python train.py --normalize_top_k=false --routed_scale=8.0 --balance_loss=0.00518 --balance_bias=false --n_groups=8 --norm_eps=1e-06 --optimizer="adam_variant" --lr=0.00251 --beta2=0.99 --grad_clip=1.0 --batch_tokens=[32768, 65536, 131072] --steps=5306
Below are experts of layer 9 (counted from 0) of a mixture-of-experts language model. Rows are named router (the router's row for the expert), up (a neuron's input weights, with its number) and show model dimensions 0-127. Each number is 128 + 32 x the weight over its row's rms, rounded and kept within 0 to 255.
After each expert's rows: a language model's description of what the expert responds to. This comes from a sample of Wikipedia text that the model never trained on.

# expert 36
router [118 125 153 153 128 178 108 153 126 102 116 111 109 105 138 118 122  96 123 118 148 119 165 198 177 132 125 102 162 104  54 102 143 159 116 163 107 116 121  96 129  82 165 140 184 197 123 167 130 131  95 150 124 131 126 176 154 154 134 134  78  71 127  60  94 164 163 121 110 145 119 114 111 170 136 141 143  96  93 129 112  96  81 166 171 178 135 138 113 146 205  74  92 102 119 125 193 173 177 140 133 157 161  86 200 110 104 117 106 145 159 114 118 164 150  83 117 151 164 126 140  52  92  72 135 123  63 105]
up4 [ 71  94 109  91 158  82 154 174 151 105 143 126 139 158 193 113 137 178 145 119 142 103 131  91 111  79 139 167  91  77 123 120 174 124 156 162 109  88 106  72  96 118 108 148 183 120 151 141 148  71 117 126 198 114 159  91 200 206 116 136 117 166 140 138 159 148 109 113  89  62 156 169 122 116 141 145 168 119 130 101  98 128 122 125 106 124 117 100  85 137 142 173 153 183 122 101 127 182  86 121 106 105 160 181 159 142 200 123 128 152 138  87 132 134 180 103 196 120  99 156 111 147  87 123 126 140  64 146]
Single capital letters starting a proper noun in names, places and table cells, such as A-jax, A-therton, F-iji, G-iuseppe.

# expert 14
router [107 156 189 115  66  97 192 145 123  90 157 101 105 123  83 101 106 107 117 165 138 175 137 141  96 184 138 123 103  88  92 107 152 127 104 159 163  81 108  90 107 141 143 158 129 169 197  56  80 144 170  84  95 157 108 159  99 143 163 122 141  87 118 147 109 136  69 148 177 122 110  98 139 128 116 151 148 133 130 156 110  57 122  82 183 106 159 179 113 103 114  88 103 167 107 110 112 110  99  97 103 113 109 149 161 192 131 167 108 114 131 169 177 141 128 191 122 164 179 175  83  83 103 106 140  99 130 148]
up5 [106 181 118  87 155 157 171 210 110 156 119 143 101 140 117 121 153 168 138 120 119 109 103 132 169 128 104 123 171 114 112 103 164 158 210 140 102 115 104  96 172 130  83 165 129  76 134 121 120  90 145 129 148 101 156  76 149  83  82 120 111 135 118 126  92 169 128  18 149 172  86 166  89 145 141  76 126  85 128 108  91 134 197 175 123 155 137 149 131 114 138 147 103 163 111 122 133 106  97 108 110 127 161 167 135 124 151 154 175 147  68 149 133 129 157 146  82  58  95  95 151 110  46 129 117 177 138 143]
The conjunctions and and or, often after a comma or plural noun, plus the word pieces or- in orange, orphaned, ornithology.

# expert 38
router [113 103 107 150 115  96 132  86  78 149 125 118 182 117 120  77 133 150 159 193 131 111 130 127 128  76 133 129  82 180 163 131 132 108 177 105 172 106 112 140 166 174 167  82 134 109 134 146 153 140 164 114 149 118  70 160 189  86 195 161  95  90 134 152 171 158 124 195 141 111 175 147 165  97 109 125  39 192 219 135 112 170 120 100 131  99 129 132 144 116 216 110 122 147 134 109 114  91  82 129 128  98 140 120 104 110  89 110 152 145 108 135  97  80 130 147 115  90 107 148 110 120 126 129 114 170  84  86]
up1 [139 179  98 131  99 124  95 144 166 144 161 153 123 132 172 157  73 102 131 171 103 180  76 151 191 112 110 123 125 121 157 139  77  87 123 160 123 152 159  86 167 155 122 172 133  61 100 142 149  95 100 183 168 111 118  69 135 218 147 160 132 134 143 133 113 103  93  91 102 125 130 146 141 132 124 131 116 131 143  30 168 103 116 127 180 152  98  98 136 109  69 144 113 183 136 132 150 158 130 136 195 130 106  56 138 133 165 100 178 175 135 125 137 138 127 129 119  67 135  99 165  81 133 118 116 103 174  79]
Verb stems and bare verbs after to, not or was, often followed by a suffix, such as respect, use, support, found.

# expert 18
router [109  98 106  66  97 184 166  83 144 180 140 134 138 190 103 143 158 130  79 127 128 181 144 114 145 149 137 164 157 151 147 128  93 179 156 183 152 131 116 117 151 142 134 117 104 168 124 181 149 133 154 153  68  94 123  80  86 190 156 111 160 164  95 137 115 119 120  88 168 128  72 112  70 127 102  96 160 146  95 145 153 178 200  91 126 145 110  87 163 161 147 125 136 146  84 165 160 121 110 163 171 164 143 115  84  90 153  89 157 129 169  75  78 149 113 110 106 109 116 149 106  85 136 138  78 109 174  69]
up1 [173 104 196 128 136 156 130 145 107  67 121  97  69 104 112  90 150 120  67 113 125 146 130 124 142 113 184 157 126  80 140 160  67 116 221 158 143 149 156 154 142 193 111 167 132 112  78 138  80  89 118 126 111 118 142  93 145 133 166 176 165 116 118 141 145 102  68  59  86 148  73 159 138 121  92 168 116 182 113 129 130 100 144 151 143 152 123  95 137  63  79 117  92 184 117 149 140 186 120 144 158 115 110 169 134 137 119 112 170 154 130 145 137 123 150 159 168  74 129 199 164 101 142 135 130 128 128  83]
Word-internal pieces of German, Dutch and Scandinavian names and words, especially umlauts and ø/å, such as Karls-ru-he, Le-ip-zig, Bü-nd-chen.

# expert 39
router [108 181 129 124 132 142 170 160 139 150 133  70 136  66 119  78 126 129 129 113 101 136  91 170 141 176 158 138 144 111  89 108 116 177 135 107 137 121 129 165  92 123 116  76 135 192 136 149  89 186  99 109 167 133  55 160 106 193  96  99  64 107 108 147  74 130 102 136 108 208 114  99 117 116 116 151 129 101 125 204 110 169 121 184 111 165 148 141  74  95 110 106 125 135  66 100 123  86 146  90 139 153 171 115 159 109 127 106 134 162  81 132 114 145 122 100  63 102 144 127 152 165  96  67 112 130 154 189]
up0 [149 125 114  66 106 118 131  88 179 105 150  85 149 185  93 130 139 124 151 158 161 124 120 121  82 130 137 115  55 148 164 148  98  90 127 148 111 139 157  98 154  96  84 141 160 142 116 160 142 108 131 134 142  71 129 143 104  90  91 203 144  93 113 142 130  32 111  87 121  78 143 136 161 169 151 108 139  88 140 101 156 121 154 136 102 152  34 115 125 140 203 139 149  80 155 146 163  83 142 138 127 109  95 185 144 131 140 195 188 131 151  90 136 104 179  95 175 130 196 161 145 129 141 136 163 128 145 113]
Surname pieces after a first name, especially in = Name = article headers and lists: Mc, McG, Fitz, Reid, Donlin.

# expert 47
router [113 106 116 123 100 101 139 169 121 199 134  93  73 119 152 178 178 146 138  89 119 128 174 109  85 108 154 135 106 148 126 134 109 118 141 118 191 112 107 149 151 145 168 122  87 165 103 148 132 151 139 164 174 103 130 120 181  87 173 155  84 117 152  73 123  85 150  91 107  90 181 133 181 136 140 118  64 136 189 136 176 145 104 123 103 160 117 166  92 118 128 128  72 142 122  60 128 105  69  95 120  60 121 214 151 173  87 158 124 100 126 152 134  70 112 125 127 115  98 125 187 126  86 143 110 191 112 131]
up1 [ 94 104  91 117 167 173  71 107 150 117 137  92 133 141  53 115  54  93 132 131 172 110 115 136 138 145 158 148 152  70 148 123 132 105 183 125 156 144 188  84  92 153 139 118 165 181 114 140  98 100  78 180  90  92 126  90 102 175 193 137 124 150 132 114 141 140 132 144 107 151  51 127 119 149 113 102 191  74 165 116 116  90 132 166 122 168 172  93 135  85 101 123 141 126 141 141 117 133 122  96 163 127 148 130 159 145 131 131  86 170 128  85 133 170 184 107  98 100 202 102 140 101 184 178 151 184 144 122]
Nouns and verbs about creative works and careers after the, was or a, such as film, album, title, released, career, held.

# expert 62
router [ 87 139 115 130 131  92 178 202 131 104 123 135 121  78 136  87 130 151 162  89 138 114 112 116 116 173 152 134  94 112 118  64 154 154 103  77 130  37 136 166 132 100 116  99 124 172 151 184 117 189 142 103 161 195  79 149 139 153  80  87  86 110  70 130  90 127  67 141 135 183  98  90 133 119 130 133 133 113 121 209 120 173 114 171 110 120 148 151  96  95  81 153 126 124  80 111  84  84 141  93 122 167 161 115  98 124 103 104 170 135  79 143 125 147 115 101  92 123 163 134 118 193 105  89 129  99 157 150]
up0 [133 127 203 100 104  87 120 123  83 152 194 103 124 113 113  91  80 101 105 121 102 148 111 135 150 112 109 126 133 122 119  89 161  46 128 166 128 181  75 105 129 213 144 114 121 113 143  78 109 144  96 126 146  86 193 147 151 103 166 151 189 132 128 169 116 168 175 144 158 112 133 171 176  74 183 125  99 126 151 157 100 121 132 138 168 132 107 138 172 168 130 126 113 130 112 117 139 203  87 137  69  58  72 143 132 145 138 128 116 122 155 166 136 105 149 148 119 157  63  97 183  85 103 158 134  91 128 127]
Blank space tokens in empty table cells before |, plus underscores, quotes and scattered name pieces like Joy, Berg, Robinson.

# expert 3
router [167 109 152 123  71 126 149 128 108 108 175 107 125 183  93 117 158 113 146 182 152 136 135 180 132 151 144 150 137 135 114  96 115 117  99 147 106  97 134  47 109 130 118 134  95 163 130 104 173 147 141  87  65 160 125 157 142 132 157 180 142  88 115 116 133 128 113 131 178  96  89 126 134 198 172 139 139 132 110 159  81  82 162 102 164  85 171 180  85  87  83 139  64 124 103 126  86 119  76 111 108  94  88 167 134 192 131 156  71 140 102 147 176 111 173 197 109 109 121 168  67 111 149  92 144 178 130 152]
up1 [122 142 137 177 122 112 126 125 172 143 115 141 173  93 175 194 115 139  93  71  69 105 118 140 108 152 170 169 139 127 124 128 129 117 179  87 119 141 123 151 175 158 143  77 121 143 121  89  76 118 134 117 164 103 134 113 150 164  89 128 160 119 136  82 179 190 121 148 131 125 142 239  73 147 131 127  98 187 163 139 101 109 161 109  91 152 127 111 111 141 128 142 130 136 104 158 140 129 110 235 195 138 129  76  98  94  96 152 115 107 136 122 163  50  82 147 132 146 135 115  89 123 118 126 131  98 190  88]
Conjunctions and linking words joining clauses or verbs in running prose, mostly and, also for, but, or, while, &.

# expert 46
router [ 87 139 115 129 131  93 178 203 131 104 123 135 121  79 135  87 131 151 163  89 139 114 112 117 117 173 153 134  95 113 118  65 154 154 103  78 130  38 137 167 133  99 117 100 125 173 151 185 118 189 142 103 162 197  80 150 139 153  81  88  87 110  70 130  90 127  68 141 135 184  99  90 133 119 130 134 134 114 122 210 120 174 114 172 111 121 149 151  96  96  82 153 127 124  81 111  84  84 142  94 122 167 161 115  98 124 104 105 171 136  80 144 126 147 115 101  92 124 165 134 118 193 105  90 129  99 158 151]
up4 [ 84 171 120 172  74 147  93  96 118 163 143  73 174 102 178 129 160  97 167 135 114 109  82 145 118 140 123 105 159 134 181 144 128  99 151  84 165 120 133  89 168 142 113 183 174 123 129 102 102  98 167 125 117 102 172  79 159 174 165 157 164 143 117  93 123 115 178 143  98 122 134 134 101 146 135  80  87  78 141 122 117  95 142 146 105 172  81 104 218 120 175 111 133 153 129 134 154 118 138  92 116  70  65 101 128 124 124 189 106 133  78  81  99 102 189 173 191  82 108  80 163 130 105 153 127 147 115 121]
First pieces of names, often South Asian or Arabic (Ahmed, Singh, Kumar, Sa-urabh), at the start of table cells or list items.

# expert 6
router [ 86 138 114 128 130  93 176 201 129 104 123 134 120  78 134  85 130 150 162  88 138 113 111 115 114 172 152 133  93 112 117  63 153 153 103  77 129  33 136 166 131  99 116  99 123 171 150 182 117 188 142 102 161 192  79 148 137 153  80  87  87 110  70 130  90 125  67 139 134 182  99  89 133 118 128 133 134 112 121 209 120 172 112 170 109 119 148 151  96  94  81 152 126 123  79 110  83  84 140  93 121 166 160 114  98 124 103 103 169 135  78 143 125 146 113 100  92 122 164 134 117 191 104  88 128  98 156 149]
up8 [146 170 160 146  79 161 119  99  98 109 161 118 115 106 106 159 119 108  65 100 137 125 137 116 147  72  99 152 130  67 150 156 100 104 172 139 139 174 107 105 177 149 108 108  98 119 104 145 106 113 176 143  80  57 122  88  87  98 140 169 183 128 154 111 138 158 232 123  92 110 111 159 205 176 151 118 105 153 136 111 150  83 190 139 163 171 104 123 138 132 124 123 105 139 127 169 151 201 114 107  65  98 111 149 151 112 141 140 105  95 165 158 135 106 177 142 109  63 117 173 143  92 118 146 107 151  74 130]
Mixed tokens in wiki tables and lists, such as empty cells, ranks, years, "Majority", surnames, "Jr.", "(200"; rarely prose words.

# expert 31
router [101  87 168 147  92  98 181  93  95  80 111 134 148 163  75 130 124 130 168 102 104 183  84 201  97 120 164 105  75 171 102 159 145 100 101 138 214 120  84  81  94 131 158 123 106 118 136 102 152 161 125 159  83 138 111 177 124 114 166 117  86 103 169  60 158 145 194 181 127 154 120  94 192 159 130 167 120 117  99 134 169  77 112 110 111 151 133 116 106 142  99 104 104 110  88 125  91 117 161 125 129  71  77 139 175 169 140 149  94 144 138 164 155 108 103 167 136 141 150 121 179 166 151 119 144 119  86 144]
up4 [108 198  71 139 102 165 159 139 106 103 101 141  95 163 112 132 146 141 108 173 109 128 129  87  28 100 145 102 131 157 148  84 170  90 143  73  90  90 158 123 162 152 158 109 130  83  90 156 104 126  72 131 119 123 105 149 115 106 131 129 123 108 158 189 120 168 182 111 166 152 180 160 114 188 242 140 138 125 164 120 103 135 107 163  88 122 104 117 102 107 133  88 154 154 121 161  97 156 129 152 106  95  90 186 108 140 145 143 169 114 119  97 124 128  94 123 182 165 185 111  90 102 132 159  86 146 160 128]
The word to before a verb after decides, declined, able, plus modals would, can, may, could before the verb.

# expert 57
router [100 133 186 148  85  81 185 148  49 147 132 137 145 130 158 121 170 138 173 153  79 105 148  83 132  75 110 118  67 147 145 137 119 180 150 145 165 106 189 108 126 137 161 177  91 113 123 109  43 104 150 167 143 126 152 116 121 148 126 136 129 129 140  88 134 150 118 157 114 106 117 131 116 108 111 117  41 140 214 137 128 138 167 158 116 173 145 151 185 131 138 126 169 132 116 137 154 140 127 123 132  49 109 140 113 138 152 176 121 152 127 173 125  78 196 150 110 164 114  64  70 158 117 110 124 147 168  80]
up4 [ 73 144 145 130 175 123 116 164 125  96 135 127 167 142 114  64  50 112 143 106 180 153 107 155 140 151 152 229 156 122 184  78 131  99 176 131 143 135 143 145 140 160  95 166 130 124 131 109 169 169 124  82 125  80 146 108  90 152  95 113 167 145 144 129 142 130 126  18  99 119 122 168 101 119 113 177 145  91 104  91 108  95  83 156 115 152 183 131 137 168 117  91 167  91 116 102 116 120 162 100 133 109 109  69 121 127 131 100 113 111  96 148 137 199  78 129  93 139 186 145 146 142 125 132 184 132 108 178]
Spatial nouns and particles in geography, architecture or action text: west coast, ground floor, sea level, laid out, down.